Weights of a small mixture-of-experts language model, trained from scratch on English Wikipedia.
Size: 10 layers, 69.2M parameters.
Experts: 64 experts in each of 8 layers, 3 picks a token, a sigmoid router.
Training: a variant of SOAP for the experts, 605M tokens, 4613 steps.
Below are experts of layer 7 (counted from 0) of a mixture-of-experts language model. Rows are named router (the router's row for the expert), down (a neuron's output weights, with its number) and show model dimensions 0-255. Each number is 128 + 24 x the weight over its row's rms, rounded and kept within 0 to 255.
After each expert's rows: a language model's description of what the expert responds to. This comes from a sample of Wikipedia text that the model never trained on.

# expert 15
router [177 132 108 107  97 126 137 134 108 119 162 161 116 190 123 117 124 158 122 153 100 141 155 165 150  84 107 123 134 142 101 111 160 115 134  93 135 134 165 166 151 108 123 107  90 151 107 125 155 131 122 143  89 140 159 100 146 117 149 109 145 125 156 142 137 102 149  77 166 175 134 118 115 138 178 155 192 105 142 113 113 143 135 105 115 121 142 126 143 121 106 132 150  89 108 147 106 113 127 113 106 166  89 117 166 137 179 111 150  96 134 146 143 109 127 122 154 154 133 169 167 135 170 141  95 142 123 123 148 110 113  87 126  77 101 122 185 115 114 138 143 178 156  98 158  83 119  93 100  95  93 151 128  92 113 166 111 133 120 114 142 113 132  86 126 131 155 105 125 109 136 175  92 160 126 111  92 119 132  92 121 156 116  83 168 140 144 138 131 108 118 148 144 127 108 145 130 151 175 128 153 127 132 147 102 120 141 126 139 130 130 144 108 130 153 138 107 128 149 120 160 171 117  94 124 118 132  93 107  97 139 141 142 135 133 124 161 165 113  85 117 111  84 125 107 129 102 157 163 139 143 160 152 120 107 119]
down0 [122 114 135 139 121 152 129 128 113 147  93 128  46  85 122 117 109 136 123 180 101 127 117 124 148 134 108 133 115 132  98 113 128 109  95 118 140 132 153 123 133 137 139  89 109 124 116 109 134 103 140 164 128 154 136 129 116 111  83 144 130 128 128  96 122 134 154 114 161 108 151 108 139 127 117 127  91 102 139 120 202 177 121 139 129 142 135  94 102 127 142 160 147 129 119 120 141 141 118  93 116 149 152 127 131 135 131 100 137 149 129 175 118 156  76 119 108 126 153 112 137 130  80  97 173 126 167  85 113  86 113 127 107  90 129 184 126 124 132 132 107 143 106 173  75 123 126 127 100  34 128 139 130 109 139 120 128  89 129 126 127 146 137 110 115 126  76 138 129 111 180  85 153 132  78  99 119  88 132  95 116 131 130 112 135 120 130 110 129 120 138 156 131  51  94 152 130 137 121 104 122 138 107 115 110 130 142 130 137 112 128 139 128 128 120 146 105 128  89 111 129 164 105 144 123  90 104  93 136 154 137  90  88  76 121 131 126 135 135 103 101 169 120 120 173 146 150 136 136 176  65 121 124 128 153 138]
What it handles: Word stems taking suffixes like -ist, -ian, -ia, such as guitar(ist), bass(ist), Slovak(ia), Syr(ian), plus music, film, television in chart contexts.

# expert 53
router [151  42 125 103 106 144 161 120 114 142 201 166  75 176  85 109 119 149 105 130  81  94 156 132 129 128  97 116 161 139 122 124 139 112 141 127 169 125 155 136 127 116 111 124 100 112  91 117 116 128 164 168 141 123 146 119 141  85 110 135 128 111 150 128 126 115 135  88 102 178 126 120 137 132 163 164 138  92 161  76 153 122 133 147 111 113 139 133 103 125 104 133 159 102 128 127 134 175 112 105 128 145 150 123 114 137 117  80 160  73 158 178 149 107 143  81 130 149 160 136 176 104 134 129  77 141 108  94  93 131 139 129 124 112 144 103 153 112 143 143  99 145 101 142 139 135 148  86 112  77  94 166 133 122 131 127 112 121 132  85 122  96 142 104  96 157 165  93 124 123 150 145 129 120 130 118  91 137 153  90 152 106 128  97 147 141 140 116 151 135 120 119 158 113  90 115 117 150 119 160 149 144 108 101 103 115 149 152 109 144 143 142 118 148 147 143 108 124 140 142 118 118 121  85 143 140 127 155 110 125 145 134 125 168 110 138  85 116 130 124 153 141  99  73 121 140 132 160 130 135 125 102 127 128  85  98]
down0 [ 87  90 119  42 123 145 117 127 116 121 148 127 101 180 126 133 145  98 124 150 170  92 132 124 119 143 135 147 138 136 125 144  88 179 108 135 119 175  99 136 111 109  77 114 137 164 117 164  87 123 130  94 148 127 123 129 128 110 142  86 146 128 129 137 159 107  94 121 160 169 123 138 151 131 100 142 121 128  66 129 128 129 159 129 125 149 191 125 157 139  98 150  87 158 120 136 138 161 130 101 114 113  89 124 116 108 155 141 138 148 169 131 139 130 128 119 113 152 142 159 102 147 105 110 107 134 163  92 155 125 138 131 127 159  91 135 102  68 126 120 116 204 135 134 128 126 121 126 141 166 128 142 140 128 127 133 100 165 170 133 131 136 132  85  90 123 101 159 135 103 123 121 127 161 154 136 128  79 133 124 133 170 143 117 176 116 133 149  87 155 147 104 133 143 157 140 127 144  84 108  83 105  76  96 128  99 117 159 174 129 130 111 123  97 143 110 144 128 122 103 131 117 163 139 135 138 144 103 190 135 115 124 128 127 150  86 112 141 128  97 138 116 102 126 133 114 134 126 152 138 140 124 171 120 123 166]
What it handles: Main verbs and participles after was/he in biographies, such as became, worked, joined, made, appointed, offered.

# expert 26
router [156  86 145  97  91 115 155 135 120 121 183 141  40 218 126 129 125 146 128 156 114 116 166 126 142 112  98 102 115 152 131 111 126 102 133 124 143 115 153 134 154  86 113 135 118 129  96  96 127 120 162 136 134 134 124 115 122  80 111 128 147 106 136 159 121 109 137  74 133 163 121 117 123 150 166 159 106  98 173  94 153 122 129 156 112 114 118 158 125 109 136 139 161  95 143 145 151 155 123 137 142 151 133 124 124 136 107  92 148 105 132 183 141  87 174 105 117 149 139 130 166 107 138 126 103 144 131  86  88 106 165 127 134 110 163 170 136 161 141 138  93 140 121 164 145 115 109 119  93 110 111 172 131 110  97 129 141 135 100 106 129 105 111 102  87 154 176 148 153 129 121 153 104 166 134 101  79 117 140  91 133 142 152 108 147 153 134 122 127 160 100 162 130 159 118 133 118 161 113 140 149 120  97 113 135 131 114 177 131 160  99 137 128 125 143 141 126 122 120 164 137 130 132  75 145  95 125 124 121 139 135 105  90 151 119 109 127 147 136 108 142 117  90 106 130 100 108 185  98 160 112 146 130 129 101 125]
down0 [142 121 141 128 139 130 164 137 185 109 113 153 170  84 132 131 151  98 155 129 110 147  74 133 112 143  82 113  98 173 146 118 145 137 158 106 154 129  77 126  91 171 125 126 102 118 179  89 129 161 156 182 165 101 127 129 132 144 139 134 115 152  84 126 136 121 133 170 159 123 104 123 116 153 126 124 131 143 150 197 128 121 124  97  84  78 142 113 156 112 128 156 106 125 119 181 106 152 122 134 119 129 128 159 107 128 128 147 130 153 145 129  87 166  53 113 160 119 105 128 179  98 141 153 146 127 104 141 135 126 126 144 130 148  56 119 158 118 127 149 131  87 141  95 128 129 165 139  98 137 126  86 117 121 176 160 130  93 128 125 109 149 167 137 136 119 133 138  88  90 111 165 129 128 118  85 120 132 121 114  67 153 123 134 124 108 134 125 168 110 143 130 101 175 150 135 121 180 145 144 120 111 144 157 146 110 145 128 138  96 137 127 115  81 119 128 111 144 127 125 122 132 150 124 140 140 136 109 121 130 138 121 153 124 148 127 129 165  86 129  99 143 144 111 184 138 137 146 153 124 128 116 127 116 140 129]
What it handles: Verbs and verb pieces, both word endings like -ed, -ing, -ate and whole verbs like took, moved, allow, gave, sugg|est.

# expert 58
router [145 100 120 117 105 133 164 125  90  99 150 167  62 203 126  92 104 127 131 149  86 106 159 128 105 108  94  83 107 166 117 101 154 108 143  99 170 134 174 181 123  90  74 116 110 141 125  96 123 147 134 109  89 128 130 100 122  86 121 128 142 121 156 138 107  94 165  94 140 156 152 133 117 143 162 143 145  99 133 120 132 144 142 157 133 109 106 125 127 144 123 145 109  92 130 100 126 154  89 107 134 148 142  95 129 174 124  98 133  90 134 162 109 139 147 116 134 148 125 141 197 113 142 173  73 131 102 116 149 141 120 141 141 133 110 109 150 127 110 116 151 170 107  94 144 115 102 115  91 129 118 148 135 123  89 123 101 157 130 116 158 121 112  91 123 127 138 114 152 149 148 156 133 162 141 114  80 103 140 102 135 116 127  90 139 129 107 122 156 144 114 162 137 133 115 140 104 170 179 139 155 135  97 156 124  84 169 157 135 150 140 142 128 115 119 149  96 109 153 124 140 132 133 120 142 110 163  99 110 143 130  96 119 155 125  95 124 152 126  92  77 119  97 109 145 141 145 145 131 155 123 149 157 122 109 129]
down0 [ 85 124 118  65  95 137 207 114 191 100 166 133 173 127 129 137 160 111 133  64 113 119 125 160 142 130 128 124 124 125 136 121  82 146 128 111 155 114 100 141  88 113 136 161 126 104 115 120 127 116  62 150 146 120  82 129 138 136 113 153 114 147 108 124 142 158 133 130 149 133 127  76 104 129 174 132 136 126 125 164 109 128 139 158 108 112 147 138  83 135 159 160 120 133 117 132 122 172 127 119 176 142 155 119 126 148 154 111 119 163 124 126 129 103 136 108 112  93 133  77 151 135 121 114  95 139 115  99 158 115 163 112 164 122 116 138 122 120 158 130 147 162 115 120 134 127 192 109 115 121 119 130 126 164 152 122  84 129 132 105 118 140 163 105 111  88  83 107 110 141 125 121 119 161 132 132 103 145 126 161 155 128 134 133 136 155 101 128  66 145 171 136 128 152 156 123 128 133 132 134 114 131 120 125 104 132 127 146 181 145 128 138 122 101 171 155 163 137 111 160  64 140 103 143 167 128  76 137 130 128 163 111 123 114  85 126 155 105 136 110 108 191 119 108 134 120 106 128 144 109 126 120 128 105 127  90]
What it handles: Suffix pieces and abstract nouns in academic or policy topics, such as -ering, -urity, -ology, education, development, political.

# expert 54
router [130  84  87 121 111 118 134  81 121 150 142 172  95 201 137 120 115 127 140 159 120 115 170 122 149 116 113 130 132 120 125  72 149 119 109  86 138 144 153 134 149 132  79 118  74 147 111  86 140  98 135 162  80 107 137 119  88 118 115 130 134 131 149 160 124  97 109  72 157 142 124 126 118 124 157 113 159 155 146  90 126 140 127 163 123 110 134 109 122 105  91 149 116 111 151 139 117 152 102 124 115 147 134 120 101 147 133 101 127  54 168 156 144 133 146  94 127 135 160 147 194 140 166 145 122 113 167 119 114 129 147 119 169 130  79  96 156 103 113 106 131 133 128 126 158 110 105 119 126 120 152 178 163 151  82 155 133 140 138 115 153 123 128 125  94 135 151 123 148 144 164 125 117 121 121 118 102 123 152 155 125 147 137  95 141 164 126  85 125 126 100 162 147 153 136 162  99 135 175 149 139 125 103 129 124 129 131 115 151 130  89 145 166 157 111 166 107 110 108 117  90 133 119  95 131  95 154 141 107 102 136 120 122 160 101 106  94 146 117 105 126 110 111  86 147 122  81 138 108 125 111 150 127 118  85  97]
down1 [ 97 113 101 127 132  85 122 106 153 156 135 127 124 138  84 125 183 120 149 132 131 112 144 107 153 127 152 192 121 140 115 102 143 137 133 151 174 161 138 149 139 138 126 163 136 143 135 105 126 127 128 132 139 119 117 135 148  93 127 134 114 133 147 113 139 113 110 129  86 149 131 140 127 155  74 116 131 162 123 109  78 124 115 142 114 122 124 182 127 136 151  83 127 128 129 146 146 106 122 153 121 139 117  99 156  85 146 133  97 127  96 132 129 128 134 136 127 123 123 128 198 131 128 124 124 107 121 150 131 106 148 119 194 119 118 129 169  47  91 124 152 136 132 129 142 156 188 199 115 118 140 148 113 127 128 141 132 127 135 153 118 100 150 189 148 107 146 152 120 118 121 138 125 126 118 154 131 163 106 125 113 127 120 115 128 122 128 132  82 116 104 128 107 133 169 155 134 130 106 108 129 129  89 133 127 158  25  95 103 143 138 130 140 135 163 119  93 147 125 127 170 132 105  75 104 173 118 132 112 103 151  91 126 130 123 129 147 106 154  90 131 147 140  91 139 180 127 156 107 106  80 180 111 134 139 116]
What it handles: Wiki heading markers like ==, line breaks after paragraphs or table rows, and heading words such as History, Career, Description, Production.

# expert 16
router [142  61  62 115 116 143 132 101  96 123 150 133 107 171 133 109 114 145 120 141 111 138 159 119 127 107 114 132 143 169 136 105 123 137 130 104 124 148 185 153 155 135  98  96  71 129 156 120 160 102 120 116  80  95 122  77 109 100 108  97 156 146 165 171 100 158 120  78 165 145 131  95 116 142 133 173 139  73 121 100 148 104 143 148 132 127 149  97 123  84 110 159 155 144 126 124 125 158 120 121 129 161 127 135 164 103 130 104 149  84 129 148 143 135 184  97 140 143 129 142 143 102 145 140  99 132 125 133  91 132 121 115 117 142 119 143 145 127 130 129 112 156 102 170 127 100 191 109  93 124 137 146 146 142 107 123 131 127 127 116 133 144 112 101 125 122 144 127 136 117 151 136 142 165  96 113  85 133 127  89  94 115  98 108 161 123 126 114 168 147 151 113 139 132 130 155 102 147 133 144 155 165 123 158  87 105 148 139 143 124  92 141 136 145 115 136  89 109 131 134 123 115 162 118 130  99 178 110  85 138 109 160 111 144  99 120 100 141 112  82 103 102  96  75 164 106 105 139 150 161 121 124 150 113  91 112]
down0 [140 119 136 133  92 108 129 151 153 121 125 167 122 145 166  65 112 161 153 129 145 119 125 130 167 126  97 146 150 130 136 148 120 128  99 132 158 172 104 160 137 157 128 118 122 143  98 122  73 124 143 105 127 111 118 123 133 136 152 129 129 126 128 146  87 124 105 125  76 120 131  95 127 102  94 123 135 133 138 132 144 156 119 121  97 129 180 107 112 133 122 157 145 170 108 103 123 137 123 125 153 123 123 111 127 123 123 125  82 105 125 107  77 129 160 139 121 126 119 114 174 139  93 119  85 116 131 144 112  85 108 142 151 132 102 133 111 180 131 127 108 176 131 111 126 117 128 130 187  81 140  99 131 121 108 190 101 157 125 127  98 140 133 114  96 115 108 140 142 148 132 143  94  67  92  83 151 101 146 122 115  79  72 127 112 172 136 122 131  75 114 123 123 100 122 129 122 126  99 124 151 107 102 137 185 187  91 193 120 115 133  97 160 132 134 100 124 103 178 188 130 109 122 139 128 144 123 124 166 114 134 133 100 124 129 128 134 140 130 137  69 136 115 136 130 143 107 159 119 131 140 182  97 131 127 139]
What it handles: Opening quote marks and parentheses before names or dates, paragraph-ending periods with line breaks, and section-heading closers like == with a line break.